Experts of a small language model.
Size: 14 layers, width 448, vocabulary 8192, 79M parameters.
Below are experts of layer 9 (counted from 0) of a mixture-of-experts language model. Rows are named router (the router's row for the expert) and show model dimensions 224-447. Each number is 128 + 24 x the weight over its row's rms, rounded and kept within 0 to 255. Numbers have three digits each.
Before each expert's rows: a language model's description of what the expert responds to. This comes from a sample of Wikipedia text that the model never trained on.

# expert 31
Description: Opening pieces of ordinary, often technical words, especially c, ca, b, p, as in cistern, cambered, clapboarded, bottle.
router:140109092145101170107121129113140118156120096127121130120163074111146189134145117147114136153103099127123089154091119122166163153144127100145135118073134131102133173157120141087140106096100160105157168093135153136150138147119146143146097115151117101072111136122118128180150122088106139106118150113104152081150137166106098157140116143184111140145122138148103137132108144126135150117165159135142155133130135126137158124109081147130172169083097158116124110146170065131137152106164137125164153091124105135142143128086123122154148110139136146129114121142157158106143151125122131121074079163123130136122158110104160122128158126092104135132130095105145133101146135170152096134096

# expert 28
Description: First pieces of personal and place names, often after table bars or country codes, such as Mac, Ber, Mike, New, Gi.
router:152139128149097075112108115157156140105114197161090138153145152141098125130102104117177182150106132173076091115109112147125115173101149084132148139104100165098131104146115111133135122154088141136131126137136100138129091119099125149109133093136116108147112178104137116135087158136132148142089122136126130131082128110183151133110129070152145136068100165121132106115122076111133160161152116101133126124134095114127124158151127148094126116176125122137112134134165130147095145120146166110121136150129141138149113122158135160148123097208184096130119117104110092145104182154155170153105148126136121119135125149131146128163118132186130118143116092149163107106137165158102152141140

# expert 29
Description: Prepositions and connectives following a noun or clause, such as as, with, than, including, because, of, by.
router:099090134134119124153118141157105126086135134086094118101108099135150118117160109110132106086143122128182104149145142128104101106126102150127088174132147134116136160115164102168128133130097143134110134126129139069052149131147077146125112161159145135154169122112158128109092154138127143114125120124132107102116129113088109066105135141135125084119118138087138128153165110126125135139114114110085155163096112124148100138118105105112090159075122158126152131157116110117115147148158119127133113160086125144170135125175155122160153160096104153122110132106130141116144103153101094118158125098083134116148134104086124115071166129122092094111080125147137168114131074078115139141121

# expert 10
Description: Prepositions, commas and life-event verbs in biographies and taxon author citations, such as born, died, moved, in, from, Haworth's comma.
router:118131115108164105131133123150102119089099142090120150142179130139113110158135158129100112148099128147142151117122125096120122119133105193132120117113135158108142112122156103106166114134094153125136155146082144119136173132133157133114143128124096163159111128137126172120182122110105108157131117115127149123120168101115170146151165139132106143096106131191145155158108134108109146103100136166086085084091109128148150149149129095113114136138135107129142124161129133089087075137167122100133138098164116070131100111128149145140159152094150105121135122112133134138121128097138144130134147081127096085101154147134133165111136120109184154129100113106108106075117097139144125146139

# expert 30
Description: Zero and inner digits of decades and years, such as 1960s and 2010, plus approximate quantity words such as over, almost, several, half.
router:078105126119108127145120162140117133089146108103121109113153127106126129173098112142082142134132156155143148125183170119124116114153113127146149109146114140145117078137184137132094105115114112133126126110122108139169135136137103139143147142139162099095121122126143165076061138122127144128144125105122117135107076181163092145115130149092123123134157153146137094137155122093136091125119115133117169105145132143117148132106162097144117128096132085098127164126116130115131123123133115127148158142145133146082082150160168107133159157116110097132115106102112168166143145127097105167167102108137147118127123132087101164134135123124137118097137134111122144162202111073115130131170

# expert 20
Description: Final pieces of proper names and taxonomic names, plus whole names in tables, such as Wilson, Men-as, Alternanth-era, York.
router:111104189112142144112173151141114130108149110190121158138110131149134122111154145157098103123120168131106134116123130109150120106128124144146114155163128106142155108187139148162142115130112089132145154152119138135123101136133171139116127211171156087131172135153136094155189106119168087140132082105108121159124137076148129108169106127127170120135119143135094139167112107105146191141131137121112137111132131136109151134150135078094128083149131122087143163082122139153147129130152152133173141129155127118142173101143151121144122110134134153160188148142119149143116148148114116077109121121136161149119134174120108165124115158186124131103158176122146113140193072122090151132122

# expert 14
Description: Syllable pieces of Japanese romanized names and raw Japanese byte tokens, plus table separators, such as Tsu-basa, To-kugawa, Tokyo.
router:118132158124152141134163162128149149125154121107123109091137159117116103125109100119115104113112173146109146119157122140129118088138153122165148141142148120106156118168103194181169147131152163114095101112114119169125168130091128152076123138103112135149115138109127105142137104105175066141138098101109139115093184156172127167105136141153152142164143070121181152108148118131120157126168113090101106160110154177082130126123114185099124123153113173121115169091134167106158091120082107169118141158139138120136146074169110160140106128144149126089146083135144123154167098140135125134125138114155148126138130149141114117171096133143152129120116116137146100155141139119101101146120

# expert 3
Description: Short word-start pieces and prefixes inside a word being spelled out, such as in-t-act, de-t-achment, pre, sub, mid, th.
router:133148105141152138118094128127141117141107133146126149148121111174139107102095139114095156158098108097101114109142123124110087147124135125114135094109136165143119169077145094140101168135136123100119164083107115149154150118131135121160117120116149168108121133127176130159146157174138167141148147159160121133134119131104056173116089162103109138185131167141106148117075131157150090153080163093117151095151086129127119162123120154113133103134120113110149146126165155104123152175114128145133157103158098102119161106135156123101076133090122112144111127123072119105170104140105120120157090152128158108180143174099127154118136130121153113133128116110137141114093141136146118114133

# expert 23
Description: Word-initial prefix pieces of Latinate words that take suffixes after them, such as comp-artment, imp-ossible, surviv-, qu-.
router:122128116148132105107136102116136140118126165119129127144160071117110109102176135127117165087126089136145162088168089108183108162137123103143130114119140118182090167102142116118117149117090121157151142122117167111114167120137137154113132119103094067116146147067103114110081141109105114092096127160151145141145145142089142150108077142087125162163143061121084126119112119146154101134090128141140119161131100135124140153143075123134189145116118117118144156149125125160081160155107154133153083146114169129130129131139107101128119115110110133122124100187123115157128133114085094124132076132102082126162182136186153166147129104126123170137188163081110147113120118154113114138101

# expert 12
Description: Leading digits and decimals in dense numeric tables and climate data, plus LaTeX symbols like backslash and subscripts, such as (40.3), 1,533.
router:128124112148153170134119102108127139108144120104150114132109130130096126095100097115148112117114136143102146158130155117098118103125147108150120156154110115110154129185113151169120107102116155114144121131124150135141120130116155130123164166121134111141104101164164088098174178086094128095105110110124130110100105121120127135135098085154133123107142095152119136091177135099162156087163112134094130125155156155138143078108109156117109110140115092138095197061128124145113115138080132138133125179143118115134148113165124171130129121130141121141110108106142159113140130128117168121121159110129087192127153104128087156121091136152136120123119115132105141118149097139124145126168

# expert 15
Description: Word endings like -ing, -ation, -tion, -ment in compounds such as Shopping Centre and Generating Board, plus inner digits of years like 2015.
router:097124105126133156165152123146136157109145120109146097133114160135187123125127119142121139127138136078114104154172115096093109118080112112132144065153091075104125151133141133125113138110144117147169108184139153145110079106110156137081110155132129166165116101161138130165096118147074115132161136135117091144171103138182150089108129109089114143151079109097126111151104133103095109140141159097112143102108157107120114129115120145132138162140131128139115147130117177162115133158121153126160114099094186072150123125151147119169088141142102134119116100185124112106105121146097136144165106063116167119119109079131151157153100137137133116104075191106139112144110126080129120161123

# expert 1
Description: Tokens right after field labels in infobox and taxobox lists, e.g. colons after Died or Designated, and taxon names like Siluriformes.
router:118121104170114143142140148139138110142147128099139115107139143095136158111085166111127122114119134134126119127156117099102151128123166119141122097132165131099143097106114191085144131155118136136132134119140164134156123127120150112129152118110120133124095111145143137133094104136113136160135150115148127121150138110128139111126118158139148109150114124160129077179128116189092131105120171127179129082130144137122127084141160111132078085107111138122122099122131122135124081096105122096119115121126108097138109122163120161085188080092119108115124137104126116126157130095149161157162149120073110091104152133158106125127129101102124122112089089142124118131120157098159133140048

# expert 22
Description: Mid-name syllables in personal and place names, often vowel-ending pieces like ri, ho, ni, hi, as in Calhoun, Lerici, Chrysalis.
router:146125151103114156109105132127107138102144133140179077092121149096141109103108143125162129148148133102148153087154093172095117102100126110127088177110077113119124093099130087113108128134130137136138090168156141157169118127108115106154112136140098147116144110148123091111149145156120160148107164108132135122121116141118130103130133135154105116106137134145122143106102133102134082146165104137110158108099167155175148115167098144127112136131152136110125088116105135137094108117103122081097080146121102168084145118141116122141093153159144097114178121135119144120101149141141083129092155162162127087088099139092101099130147137142144134128080137162136101140145157152122102100107

# expert 6
Description: Pieces of personal names, especially surname endings and common surnames, such as Smith, Johnson, Ra-im-i, Ele-on-ora, Black-well.
router:117160101124146107152103171129098134096133118122154152164112159114182128151127147134152107109143121110112133081080100165152099103130148133138134155191140120101128113140125133113165154136176128114160107160156170092134110155092121082079131111127110125150174129114103161106133097114158161161110132125141109122113120156143185099129134127127101149081061085079168150115105117115102088123110112112117078169111186132187109129155151139143121126145153086133136110133162112122090102120166103113066145130129173107122133120136142110094131154129130078128135115103150096156129156149150075151154134163123094100134073092129168117168114144117154104125102175153102111119124116153111143117136

# expert 24
Description: Space or pipe after team, player or country code cells in league and match tables, such as Hastings Town, FC, ENG, BRA, vs.
router:159133183119095108139140109140144124146148155132112135155120177136104124134122123120127139097114132159098104103161145098137117119120172116152169121172095157127160121128120174125132134131159188141120068101135135124131111110142103139079138157128113169145129130131125108143154118108113140123162112110110127163127121101083138113129138092178146063085118131097150124143107140095113186118188131139116135155138178142112134133168084105112147107128113110111107141112139134128128149137113144086133138147105126079159153120143154113178119097122165101101129125130157108143125105117137167131122140074105129174125135142134164138138119115139120145126117139114116110081129157165169139114138

# expert 4
Description: Digits inside numbers, years and coordinates, especially final digits like 198'8' or 201'0', plus measurement units such as km, kg, million, century.
router:073172147146136112110159132122171157122125114133158134126149160093110121160133129156163117197100115163084124199118136106135105156106150170146141101158106173166113120128131145110091110163151127132091168175151102140147158138134149116138185129127121093123109088119158101113126103191116121145124144130117104130126149111116137157160110122102113108128184120133133108147135144125113160133088097170137146111184087124137137120131166140120094139130149090131117137136096136135181119128086136145168133139115088143116122117148178156107171154113122132130120119131101125093152145122152158117149105094147141122158150105168125140146146145131135096097176110133130105124107133107149148119108

# expert 0
Description: Month names in dates, often after on or in and before a day number, such as October 14, May 24, born 16 April.
router:112161133122154145163135108163150141134147118169070125162145112138122120115098112090121117104116166133098137160122145166079129098124088159119172116104102188105130139110146092147138140133090134142155103142092128127137145123124105100122155124083138091140148122133149152146113149095114109138091100101118143131159080153090128122131121079172161124118106112160081105133147142127129125150137151099096092162117129152135160136132107146093154118128104114154143143152152123133173200091117153178151109134141108098145145130122137093090127098098150096106118128161092132134136161143101143117164120115091126115095118146109115126122120126106130125123156101101138144145127092077122096138122

# expert 16
Description: Inner pieces of German, Slavic, Hungarian and Scandinavian words and names, such as -kov, -owski, -mann, ö, -wer- in Gemeinschaftskraftwerk.
router:150082148099145125119120129134123153134122132077084141170151175129117105136119133105103095136110134119116162148136113107127107148143135184135114141136138114134140130107158088111124134103097166158151140151103100120128099146150150066161124128138127159157110112134098109131180134136096143152148147108139131156109150087117150126201122128126132140115113107155083144118122115097177137137162096148097087123094139139135130127113103176130176133117096116125142137144131112096113156129073129102174142112130109121125144145091140091132114096134162141149096110140167170108113181083076136160118141131166128168133104167165104188130089135161116115114117134126147127103158109100146182120146

# expert 13
Description: Sentence-final periods, commas and line breaks closing clauses, plus conjunctions starting new clauses such as while, however, because, although.
router:152156150096148175160139101121128127140128133140085124134108131139129142126126109130140161128136126125146112176116136116113116106126080124106124158148143154157138119102141144147142166119129076131160137101127137146116134098146119102077133144118104152150203113147096094094129132137174141111138111137098148134087126098125141123128125147128133137101140114135094117158105098107153150118107127104158095116093111120078115093155130159103129160158132141118100138130119104064134082140138107118118124110120147112144108163126109148164143135089169081103195124104095140150136093160110127127093090118156076118122165097111117132120182137129132143128133097121106112145161110080166112083118

# expert 17
Description: Determiners the, a, an and opening parentheses or quotes that begin a noun phrase or aside, as in Perú (Lima.
router:131081100100097182118077114104085136151166085181112132143067132109138113112139124135127133152136142144167146114106140128182131132170122138156112108145117097121141148114128113129119087127106139071147121116161092128144131111142099117145099138130159109125113115164080138115144120137153113119134090118111150126121140159116126157150112136151158175139152112105125131153132104132095163122137109110117135117124169080128133142120122120158123142162120132144111103142128171066096146137106131136108134119135081134149149132108129159090121120109098154120147172095128143117101107079130147141136175131107158150156131130117111116106098128116105128103138138095120151166066143147150151143128

# expert 2
Description: Auxiliary and copular verbs and infinitive "to" at the start of a verb phrase, such as was, would, to be corrected.
router:101136154129111205173187162165178136144153151085100148149143111142120135118133135129101111106124144137157130125103115101126115101130134148139102140128175146122164129112136151130135085100136128146150104162109132102094150136100086123090122148165121124151107133143157086083136122135168158106121124129096125092114173096178113138104130136169105131126161132155165129129116166090136105094111123112142106117112106151113118129080081130162113147114140102125116150103110153136135143136136142133100070149132135146110139101138159094105122146187141158119123126139139153118115104120146127132087125105146134121081143173151113136089105150134147129117149106124125100122137095106103114115163

# expert 5
Description: Opening consonant pieces of split words and quoted evaluative words, mostly in titles and review quotes, such as th-r-illing, cr-uelty, you.
router:151143072118142134144130144146120100135093097126130104116132073135129152163121094110160133123116145087142182098162184163135089126155109156139145125105132131100127143168107122101129123103143100113095122133125100067138142153164155155142129133134114085134127138108110136077088123101094112066104081108127124153142135104135134108126193139175096175151127146165131124093160170132146130119127116192176132146149139139133113126117174130109143104125097137127144110139123087167170140090133132132149161099143127159146154101094100089117107118158096155139107127132096112126106151080107110153097137170149117126091166086135115111126143145091107107101137124110157118162114156150121108122115

# expert 26
Description: Articles, numbers and quantity words opening a predicate noun phrase, such as one of the, a turning point, three policies, eldest.
router:156145153108134148106130161141118101131137121120121101162081165134129119112121126138141121075123145173136099129076123106110163108117118109159135142137122076165151134128114152129149109148139096159104140159134120100146156111132099126090107098161123135120106152145099097142115126134142133146140095149142093156083113149138133117153109117119162122104144155154146135123137127118134134124138135106126153124117142085086144151124159121146135116147108130108119176118166171128126110089111144149116119152082159136104161123098102178135091114152162176120145151137116127102122091162168144140160159116097147131109113154119122159132146127170100146124158114105095142124140106128094126158155

# expert 21
Description: Pipe cells, spaces and signs in sports and election tables just before numbers, such as + and − goal differences, percentages, units.
router:118151118139124099170113155106132128132144153119144123136104142117146114109102099137144084144115162155111131174093137159124145110144123157142172127162141137109140138133137115136134114130087129158099130111074110153131081111130143130091150154150114104119103132135137106133172145122118120158097120158136110146159101165139105136137150077133150089120182111109146109093091104127134152152153107148131093158143161146150117158155086113149076111145139102146093146133105134132165141151110138166128108192121106154131129098133166125140092182093120159100121162127115121171142152114175122117095143142096147142131137133164090123147136141140137135128137098139114095128157098157107155095110

# expert 9
Description: Single digits in sports tables, scores and day numbers of dates, often the second digit, such as 2-2 February, 9–7, 7-4 wins.
router:106159123146153126105167117115146111103124150145109111111159126146079156177111130100076144155133161146142138082107123131104110151115148139133177163119090131125151100141104076131104108128095101169094177134122092112130141112111106096124171152104133159109123122137139128167177075110127085142159164099096119121102102107124121137153128150139120088129106111154121151135178157080142146137142112143138111142148109131154135105161171131106128124135139156090133164121153134151091138096181154116158119086158111106109140092156078118150151125180149136194115129139151148167159086137113140132155097099150162146121146131154122144155112138185080103112187104117149115139143111116106121169134